Weights of a small mixture-of-experts language model, trained from scratch on English Wikipedia.
Experts: 128 experts in each of 6 layers, 32 SwiGLU neurons an expert, a softmax router.
Training: a variant of Adam for the experts, 299M tokens, 4564 steps.
Below are experts of layer 9 (counted from 0) of a mixture-of-experts language model. Rows are named router (the router's row for the expert) and show model dimensions 240-319. Each number is 500 + 50 x the weight over its row's rms, rounded and kept within 0 to 999. Numbers have three digits each.
Before each expert's rows: "mostly gets" lists some tokens that are sent to it at least half of the time. This comes from a sample of Wikipedia text that the model never trained on.

# expert 60
mostly gets: "See", " million", " hundred"
router:458579443528478489497441538494429464578428472422433537483563463480489484492481591514546435568423475441469470409480543509533559507493537492442514587508552485617606463473538472554464501528437560502518504548564487488492556520492542476514506538

# expert 9
mostly gets: " Sch", " g", "č", "ä", " McC", "å"
router:420495473496429476478415489514505430565496546503399545414558528471505496479450595427522535544478519520417528445559570533481603451628564385513516514473568516535527561484561525496480479474489567449507469516526464507477534457521520485590473540

# expert 29
mostly gets: " Pok", " Ph", "/sq", " Sat", "Ph", " Croat"
router:422525449496461497443375495567392414509456556409497442493529472483467486471517547534549494572543433454449473475508557625477511542498602397466556533500492551478587510474531529533567442506388530454499549546577493493434539462564524488529510486

# expert 20
mostly gets: " a", "-A", " Your", " Best", " your", " Our"
router:466512483531502446482508560500487412575382632464406531449471504503556435480472521425639472503459429488522467476507577493443553526547455419486486470493490557526616456459538535559510549518521545565495458538543355577450557545497484464549587500

# expert 1
mostly gets: " based", " born", " died", " worked", " graduated", " located"
router:489553449571458514464419453522396488520416502399379485443559473434440471509519490488556464505438405496385513489589517559445549446548525423464547469476525490526526447427534540549548487509506559473544484519505492572473552507580455515503524542

# expert 79
mostly gets: " not", " just", " Not", "'t", " never", " cannot"
router:450574512540483506384422582502432413545451571475471503496464561534525442480498586478542501539417411454433496487555566507442560512507554448423601553441589548481587457457575463613573535483430529490459540573537443482553584547512478431579531542

# expert 57
mostly gets: " Steve", "=", " Chris", " von", " Andrew", " David"
router:471578477482460529429516504508478445505456579500416516422526469518443449546457521452557450461395451534512510445519597521430508416508549433450517569487574503466535498519580490554467520527544555518463511554561444488546548473480509409498588443

# expert 64
mostly gets: " among", " like", " including", " against", " include", " alongside"
router:431603473572491538423476544563443488510418533459497468452531535474474437455468521510551499539465426490519445455553577532472563505584522449414600534502523516545550430430546488630575516517416550499509539549581397561559598500506430380554538499

# expert 73
mostly gets: " years", " days", " much", " well", " day", " months"
router:462615476516518549462477533486499510605405580457432568450505487471453454499479594459560407538449487466504467513557552506477517488546513416426554519521545554531553498427539447534519532507528521399445519475463521521489499544603455456494563571

# expert 55
mostly gets: " Sheet", "weight", " Senior", " Silver", "Results", " ="
router:478484499522480507479501489531485419523373590498487517479504449451478479432418552381548492548458421502532508482543564562450556452583497408436576541529527534524513482448541531591506550543483532433538481544561389512543503484468527363528608523

# expert 35
mostly gets: " John", " James", " Robert", " William", " Michael", " George"
router:403580501584507483486455489491503390545490527494452503411508464502516451454478476451536453496454479494452498493580556495421559510508554465385483567480579500531592450433547498523462553508449578457535596491591479543491564433517540454502553516

# expert 22
mostly gets: ")},", "};", " February", " November", "-STARRS", " Feb"
router:434533454555457474452446589531424465568416513532486546431470465424496407468471561484526494586441475510475447424522559481509473394488581401423542526505551497590540503495501537540506558491493514396564521517534450529433547430549487404588566461

# expert 86
mostly gets: ").", "\".", ".\"", "    ", "   ", "!"
router:406557444534481467487461540559447477514422473432445536475526478474448501464399588491543441559444458479479490454505581488462480441570533419428526527531511588588553462429622463570520502529497537427549535513491489515478521550514458404502567508

# expert 97
mostly gets: " Preceded", " Coordinates", " Genus", " Website", " Succeeded", " Length"
router:447496423479481503422499486486508467477427543356460495478561522537453541426502461497582405498424527479462501444469598597425572505575540414447558503566523574588515534434497538577498463454411496515532466573557403486498494419521430414501515429

# expert 103
mostly gets: " attended", " University", " Yale", " at", "At", " Historic"
router:431603465570497518456511553478399457457398505459448478389476486493502430472463523390534436548399479473455424487544512548436535504508582493488562592560557519475567410446566538594545483454428569470505516516523444603449537523546438511499512481

# expert 52
mostly gets: " was", " Award", " been", " being", " Medal", " Prize"
router:515491469492492521476511459493514461490463532452502529491565482449433494524511564531510478573501456469471436510561546540500525500549524412509471536519533522526546481457552472610529498435520530455576501585469393553435609461529500466512543528

# expert 105
mostly gets: " sq", " Jr", "/sq", "″N", "°N", " Animalia"
router:537468521510445497476455535596398484489401532515491545470533532448475515422491521492516455515405465419468474415535519506460558484509568501495529522503512488554541415472520503625494476469501524503489489521540444525520591438463427498550564546

# expert 37
mostly gets: " album", " song", "\"", " footballer", ")\"", "\")"
router:489501499520454487478426521492445436506416550449440501444539471464548451519499526516557463507409418557419477488455521517513536494501570468407548576455484551592605511501549513507552543537429571504458527514494442496543534592522492444461569458

# expert 84
mostly gets: " London", " Airport", "shire", " Creek", " Street", " Railway"
router:469572487538472450451505527520475479520329487505511538401507525514484440540468572484534457557464455479452476459511604551448503497579530414410553564522593476588581408482516499526529528451507531468526545541554408485470550489477504495503549518

# expert 50
mostly gets: " players", " students", " schools", " films", " books", " characters"
router:458509494532480516453445556489453428587452588404447573470560495468429479477421542487586451556453447510458450473539506572462513495542541482477540542493500526493529497451544532517568545449528575500479506499505388474461513477537441472535581462

# expert 115
mostly gets: " FRA", " ARG", " CZE", " ITA", " GBR", " CHN"
router:463517421526454499420434516506449409588490508464411495509482503428504459457495475434512502508466481505402467503504555510493602440523574465412602583447514527519543500490532481525554491481466637432514483555541426549505511487474476448595598501

# expert 46
mostly gets: " R", " H", " Kl", " Bre", " Le", " Pl"
router:488489465489443471411480545518467502592452505475390608451532537521511531526526537493544436545452468464458482390501504517467611495539497481460554517496520452522616527459530468516493567538507540536551553575494457553459589393462461429575537525

# expert 100
mostly gets: "-yard", "-team", " a", " brief", " consecutive", " same"
router:451533513565511510370502552507474468500396576510413517466496525451479475497473575426576397561463416500509457369544546513475510509540514459479577493498527502508558454484512515527498503573441598498496538503508456555467587493507525409545491491

# expert 42
mostly gets: "===", "==", "====", " ==\n\n", " =\n\n", "RA"
router:461564435504514508426512513528499438479408535380502557434510539421521403491493516456503484551440519485476507430542563504482534477656521396431524534545553493539614403435562481537521543516494523475525515566479408546471559526532472458592531544

# expert 127
mostly gets: " Raj", " Singh", " Abu", " ال", "ي", "hu"
router:445556497517494457417469514571497428559451493491468530436485509503540491482406569457588518464481439443459488493512638597447475469496523440410559491538534477557582458461533544519544464463518568540515541566605506506499548520493476440514584476

# expert 98
mostly gets: " aut", " ob", " ap", "Ex", " ep", " recon"
router:466488498533432465476466503574532469490484529506478443495548565471448487462499508440529517549525436492441456432558558558473548530554491507483543544561494512500580515480553487523523522486458534508542544500520512521485622460543413435471516464

# expert 71
mostly gets: " could", "After", " would", " took", " before", " After"
router:449567492576493548467526524533475458549406522492407505476547528475462415447449527449536491487441477465418433444557541567478527469599550426401536540452497585628572498481593493554519491507468561436540556522526458475426495461515443411600564472

# expert 14
mostly gets: "uer", " Roth", " Berg", " Lar", " Ver", " Croat"
router:443511518593538479486356548494477453575495514469436555390522541482487523523508621484602475504422495477434463459585539504444564438563538481469502506524576473507580462495541538531469504484500499496466611450469439564469517528516526523569587549

# expert 117
mostly gets: " became", " been", " was", " is", " become", " being"
router:521460455512394491513465527481538453488479522453443503398535573498486432430497565492603524570461481464449451473529522551484546449524498465455571542528561545500546506502579478564521541493494526520474509573531415529465508460533534423533514526

# expert 123
mostly gets: " |\n", "|---|---|---|---|---|---|\n", "|---|---|---|---|---|\n", "|---|---|---|\n", "|---|---|---|---|\n", " is"
router:482498457551477454445482517451471492532435527474514484399498538407469434470484571527557494517432459483472438447545539520461524513584494424481568577498576524591536468432558445535523559459504528467548481589571371485436524531491482398640558468

# expert 47
mostly gets: " b", " cl", " sl", " r", "-c", "-b"
router:495511492497490470461412544516510414544516492503438473521567557493512535442436587403553457590481456565514447470513557570457528438485473459474583571501487562470606506379527535504564481564412561488547500563502494479455566513522417405523467486

# expert 87
mostly gets: " Love", "Love", " Night", " Battle", " You", " Your"
router:412581471511481519462525540526491467561431528467489518430513487465499469446446532464604461457384468492414457485492597530500503447571534451466504531521544475537596441409533498570557485515493559431542538537515432494467518482547486485539563472

# expert 61
mostly gets: " Ed", " trans", " ind", " ed", " pred", "Ad"
router:413586500567477553514455559556489435556504559465428472491488498478527502411477498498591474528452467521448455467527554498529568496555528451426509514477511543508577519444462479522586548522466550492524571550521508540531579493536370409598535580

# expert 76
mostly gets: " Cup", " SWE", " RUS", "loan", " Liga", "HL"
router:431530451527444531394512484519448461492417550451494511492557534458416495461456596494553441549483449552443491438530569542523503448524589492426578566507498567565518509488529541509567524536536623568473493519498446535439567510540495497587535459

# expert 30
mostly gets: "   ", "     ", "|---|---|---|---|\n", " Occupation", "|---|---|---|---|---|\n", " "
router:469573425521436453416494505549508479479454524454465583401610506506452523499467559491519486555469406501445494479542566503499537447519530483373519497488536605582566462417568465592553491515490538526508493515503454503458477551534504460545527509

# expert 51
mostly gets: " sm", " wh", " mod", " disp", " Tw", " Red"
router:500507472527494533551462588507501447473479584451519485421557537530542475475456550417582459483525451546571446486544562556434568510526495438405573572575518513483578428390466477519524526444450552510549578529538525524467494488560409527494473522

# expert 68
mostly gets: " ITA", " FRA", " ESP", " ARG", " BRA", " José"
router:480523480517477507402461560532478462504429548399408551375537520459498416506524525529530467530433434488506454513590566532486491459538524448475588538543530503522547499528594515548543560498467559502478521506522502551453526533498433421519626513

# expert 81
mostly gets: " ran", " went", " run", " grew", " break", " Swing"
router:429542381529490496460496505556461459479452530478438573519560490503456461487480546436521529513467466455388420435551586514475557443553499491418530517544521490543522412503516529595487535532464525546490531525477504510408547563494472487524545529

# expert 18
mostly gets: ")\n", ".\n", ".\n\n", " re", "==\n\n", " co"
router:465520450538498504525451583575480470523400531490430527523540521463521491503493586460527445577457472446442481451532572497472529496549511464479504551516535549549618483402588555579592557491462526501488524529520465547407516461505487442498572473

# expert 110
mostly gets: "\".", ").", ".\"", ".", " William", ".."
router:430561491557530527451498473481422447567469481458459591439582550477442450461430560492555440500431471510448480456562573468522536434582564476402475509479551552469539468465527521598565497509522533476550553511512503475487510496499455414498579481

# expert 24
mostly gets: " second", " third", " Second", " First", " fourth", " first"
router:410614464544513455444411561529485440535416510474490524411509421486475515482509505468515520539482506510499480502522492534441483524468475375442541505544525479576588492493484476513474496577462596476556508529529409525433548430474449463513539515

# expert 65
mostly gets: " Miller", " Smith", " Wilson", "ski", "ński", "owski"
router:457552451563465460509427501531464433542476513451423518408537535486502487478521573494575486529449455450408459473555559541481485469584549404418507520503492498538571488502573476526459497527463602494529611508516479516494567469486536416538563530

# expert 21
mostly gets: " elements", " songs", " books", " efforts", " stories", " idea"
router:531500477518478437451520532501469491549396590439452560514525569466434534469388465500502512551478515471474470515562511456460533425519607424440572479528502555537510513459473494569550571473455567530511568529486484495511495513558490455508590470

# expert 82
mostly gets: "On", " week", " pm", " round", " weeks", "-finals"
router:523564474521511497380411486509454498537374511471502527413465498422521470476473505486509452565459525485511451459535547502507516499559538413393534559545533563598613503501536495619516542562479523518522563496468428487461451504549470406555503550

# expert 80
mostly gets: " f", "-f", "-c", " inter", "-b", " sc"
router:389516427526513520501494466527475450502486545446428520488534516474523467412432604502526531555521471531505418490516471520437565473636509406481600555515503609506523501411565500497550550462451565479502561503539513532494488532509430443537576455

# expert 58
mostly gets: " twenty", " hundred", " twelve"
router:494596451526494556509458528543522501532487533407513521458521493492462440430480545467545490540440467486494453486487539499482511503541586441487532569491483530542529434509571449543537534532493472485511506596567469537507606523548432431546498514

# expert 43
mostly gets: " because", " However", " when", " where", " although", " what"
router:458606442536493515410430573516471461540384537424420511458514493471483460514497505477540474550452446493438443464523585492423535399518515499440567521519489530564493430477572529578535512474482537451464576507539400512481523479550462457485603532

# expert 90
mostly gets: "Personal", " Genus", " Coordinates", "Scientific", " Phylum", " Species"
router:503483406531524474368480460547496465521469587555434490408545524492458498460557530415492372526499555471480517549517561532512534437612526508456567510534510471572535486397505531583515510538508536506574528560564450578427497498512467416479610530

# expert 44
mostly gets: " Nintendo", " PlayStation", " Disney", " Parker", " Microsoft", " latter"
router:479555503563471474481514565569508444515467496472466540469480518547507471499472520492561485509424472501402522487504564484517496432612512420445495543521568535541580425505507446491509590493469551540503580531534367514516501469485529463565535505

# expert 96
mostly gets: "In", " In", "From", " in", "born", " From"
router:519556458535518441458450481500432443453427491457428535434493556506546498457547550443570487550438447454452427445508526551449552494571574489435541513539589532495573461511521498541522494484534531458475512559536405578484585499519538471558589447

# expert 45
mostly gets: " dis", " Dis", " very", "Ex", " anti", " Ottoman"
router:492561509575460473416478618534471435511455558409443568483484543461505541510526542443525463489471507444419472461567538527457564435529519505426562558589504586553552467487489501580557481524507530477554535520532453547461549480524506409551591501

# expert 94
mostly gets: "The", " the", " its", " The", " their", " Its"
router:476568459601452475386492575516497483519463559492443521477530479501555467494446528475541439573425467478505467443597539488439544459626515435459553545524505499523572443519601512552530527524459581516514513515497376515448537501478514440521542425